Weights of a small mixture-of-experts language model, trained from scratch on English Wikipedia: 3 picks a token.
Below are experts of layer 4 (counted from 0) of a mixture-of-experts language model. Rows are named down (a neuron's output weights, with its number) and show model dimensions 0-255. Each number is 500 + 40 x the weight over its row's rms, rounded and kept within 0 to 999. Numbers have three digits each.
Before each expert's rows: a language model's description of what the expert responds to. This comes from a sample of Wikipedia text that the model never trained on.

# expert 42
Description: Pronouns and kinship words in biographies, such as he, they, his, wife, son, daughter, couple, especially in marriage and children sentences.
down0:516455555547506506508435463452504552484498497512499572470437539498570566502483489482462482452494554521512458472482508477452479508585516533554511427521456454492521499555456478457510488509496530500531516504488493482561525544509547512511460465451506555501464569527463497558546442450583509497431514554519490516538415549473489562474462627468463502460448530420528502518549519530494520504494507546515555458497466464552573572558505483457489535499496467439442565553512443489484541508474471462527482513556499468505518581517470527473499548601509595515535531473530506526516495464517497527516511522459586455527535473507475587442517445568515406477530462566446487551538438471522461466529517506495535471447599478486548488505562532454414496515455569529490520468569560496547476497496533

# expert 36
Description: The word the or The after prepositions, possessive 's, and possessive pronouns like its, his, their.
down0:516453527531499528506498508397448516524443492571495509485540513457479576530474499464501508477535520485477455455471510553522512526470505557495486514554522506501511498502494432526536497473460518465486524477469549484575527525501466462491417517490582458492518516520528488444501545453530489589506450553542558484523530527547521533453499465502489470516537578579554549507455532536511499445469475490531439493469588507541433531534526493499460504497467518480502487560547488571448480618471515461490570574482485539544474466455537389499508471487530487513424430571498524496554550501445475462528465477505560498445554533520496432478423484437475479506550471529513466486451497488393539516456520557453584505527580529522488572505562590521615524491462540501510454479507494476587503536487489

# expert 62
Description: Bare spaces or open brackets before dates, numbers, and currency, mostly after colons, table bars, and prepositions like on.
down2:518498508430457465503587428474454510533471473493491510499514463494503476461431483461518490394419494475490502529459529552525443508449513524587534496517508616540505478570531441547514590551511557448496454501543537517503475520529499546507512517569514510477647555559481485457529596510592457525549549457512549499515432574464527455515529535474504523461541489490517515450494564486577509528481562499581449445503489499480486501475468493496502495468518528461460519467560565452468530495487482503501474524474483499557519490464438497507487406506476478529521562485493489522534493492539486561479485494497424494495484544468450555475494575551484479501460476483453561464491486567491513523421447501430542467498440536538434403525483495504572541505513406481492536494468487478480467506508440

# expert 23
Description: Digits and league or cup names inside sports statistics tables and results, such as Ligue 1, UEFA Cup, NHL, scores and season ranges.
down4:502485494523556409498507479520558553462505551473487484517476560516504483562529478546450540566520525513561504460503485478509472544554462508485440429503483518527507514516482518524487476468552482500506494523468465547550450520525470450464512475527412558515408547558456432519439553441497508483481462442407532480451488463465552555444465536547547494486462545519502487488518445416439568595427480487470491461533522522444440427564443483451545514507463503532485516492516523577511376512584457499473508503508532522485400535562522553524502546504484529445524490461526580492457514474493466525550486553554478581520518503437526513510582522488513513503581454460476493546520434480496478480483491455495468580473477470527489463536477488507457554550581510429519511482455525487535532501458444

# expert 58
Description: Articles, periods and participles in descriptive prose about buildings, vehicles and events, such as the, flanked, led, destroyed, causing.
down2:415484505463531520515508418499500504414609507539500474465506429489517508538478524558517477495517527510488588499439478584536480480497497493476539444535483506534457551504527477532525553526555456580455478514445516519535436531541508505602492508507493469462630539481464497504455454510449503460531493492579545469481530516458493497467474511485419521563448510466436496450447577525502505499494469548468513455434499485484508526536519555471520556449508526495474505521512492461522525508529492566488573541492575438491551536499560511487465477545434491540568516493519437501491513435552505487522520461499455486537480599500494460506438476573496449430430476478584583534545494526557436464521521473476592506561517564509509506496487508486527472466507456601476555469506548477526562447523481

# expert 40
Description: Past-tense and infinitive verbs in biographical narrative, such as received, won, joined, recorded, manage, plus following on and with.
down2:455520554500428575490451510540565504498516527512448545505533548516521528500435473488509455573515519530536507472545495466544437467506410504591558521453555508482577447486485498518551461529496564577506471500511493479510522523542565551501537433472500516506565515504539487457557555486559580494455514490462517572508524531494491508533552474503540481472521483515503484524513456473542494410458544463503503613453435502545525467477489454551489436524473530592545503508492533427377537470504634469551396548531544497490590519480428485510560522483435488507521473441520496414499541571469478473560446508445566488474528492507484482494498505498497458477539515559481524561490553470505476498475486521495478510523513593510513467520492464482501511481571454499530487533458455467498481476456468

# expert 17
Description: Quantity words and determiners before nouns or of, such as most, more, many, some, these, plus Award, degree and percent signs.
down0:536444522517524541510511572546560524530511515480561467519522522542509528538485515494467507521502477492419544548502422510521452473521435448554502475473512512562490603483567428495545500396460527531446531483535502512466480495468504543473460473524474506518588569532503488421574468460635571524488498514500501538409501540530588448482464392495569446523521501450491486452466537479549487527493488532574533512518585495448511468556491448571503498515453499458484499531537460512477411503523536479514509548486483641501492537496534532544500479538522478540451483525530520470504531529562512514504487490531481424519495489507476491564579460524457455518521477491513539436555437600508435544471528479479497494479495488545493515543572532499493523524484512490532425533480462514496519479519433

# expert 15
Description: Numeric tokens and digit groups in counts, money, years, measurements and table cells, such as 225 films, 130, $100,000.
down2:517516519521495453534510522488509490471470514510552500429593473460480493426495501512451438451525458556491558502435529546533509458427543535482511544511482545469486547519512404548476490405454482499579507530506506508440497526468512445467501570538473496538573457509516556496511425466578523466532494523566451512468458456553448494522459489542486535572462487447482460482536510472532513554486500478502497519498470518630503517503480459507482449496490545484591467516511477543409451513439517458513459515501482524520551465521456538526476499605514541526494458476438541500479558566575451561431540485462523478421449544482470557491497491460510426504471475493470545518487460469542540493509537516583535474470514526453610463491561458469556524560503418559546490531499535488529511429479484

# expert 31
Description: Row-ending pipes with newlines and separator rows in wiki tables, score dashes, month names, and word fragments inside table cells.
down3:504448447495426572577524430559483515516441527466519552515481495527511494508439502547543487505506500530571508488443481531582459546485515491442542483486559520501542458527533527475510494486503509534469547575434432516503489605520508560518485526494498462488477555524523557510460535529539443594523448539502472523483435433529563572520535491471532581502530495559512478548524497485600434364488526540410450453541468478468531446488472465560474465515531530502469543497463492524597539483542461515498488421478485454515504509509499487555467528465427470524542489519485448484431498494515537498480508407491525551442438460497502473478493443528494524545500486516515490483480517496464534557540508500411478491506531459466494520595465525431535505510486493487588420565473476437479468461496483

# expert 50
Description: Commas, periods, and closing quote punctuation that end clauses, especially after said or wrote in quoted speech and reviews.
down2:509447517489569535460495497485479525482503472472594505542547555518539465490438492467562528551477514447535469484492561496520445527478434496549493485499511444472493518482512524465524490485457494500496445471461519502533547485452450482519508487535519534469554525420517506508589498483471458591539511522518514524523503526438513459477479443430531445443466481553439539576492500495534510447439513495533432503470455535486515484481503496569471500485453479508543486485502479498424571530425495485593447430539538493485558577464446416547490507579488416481537555459552483500464523508446492423477516567604515484475519508506542485506487581506512421495526484445458446536511455501488460497514465539483484466520503543532483510525370388406555490430517493415513483523512455482489466534531554

# expert 55
Description: Space tokens before numbers in sports results tables, three-letter country codes like FRA, CZE, ARG, and parentheses in abbreviations.
down1:492489471513411491501490484495538443519456435501531506567573552586435412482559503452498571541447493517489418500483556555548525438460440529465476455531484522477446546462486572524521493496471468454498451507479542515517480533498572472495513467522552533465363531513504516563443535442506462489499492529419431514497501505489485485559527459491534476489485479496515477620396533503476435447495477524467513564497501468510451520497512546540581574506536458557512514515512550427525519519568492493564506493514518507511508489465483493458538534488492482509597528511502521506500536536518525462430540507480501566427494464452494482508518458522518419542398476530475552530543492471419536497561485505531488484420480501508567484476458498519544518451516503553470501502549466469471400528466448

# expert 44
Description: Abstract and institutional nouns after the or a, such as government, law, initiatives, community, service, legislation.
down2:464400487478532511526519510449505499411490541520583451523508513503541525562501427463449501486471490509523475520469517510513501553461431519524521570491507506545505521568540381571505519402570449424497482472550550530505436513486487459471430496439495491461665501520537527458497466457489474533488468523549493464495483597472526499514473501468530487510519492460529470514458533535537516500480484486538458453520478496398501442515471518426549499509473516435549459550494534495510476549507494500521589578501552476494560441454472486467593462512520540443473520413487444483468482484492576581484489450481537495546473598505506477503444493492524539505469510503503481461491509537587499485500539511526545429482442560496478536501509563461502484522553498557443484559507480498468468533541513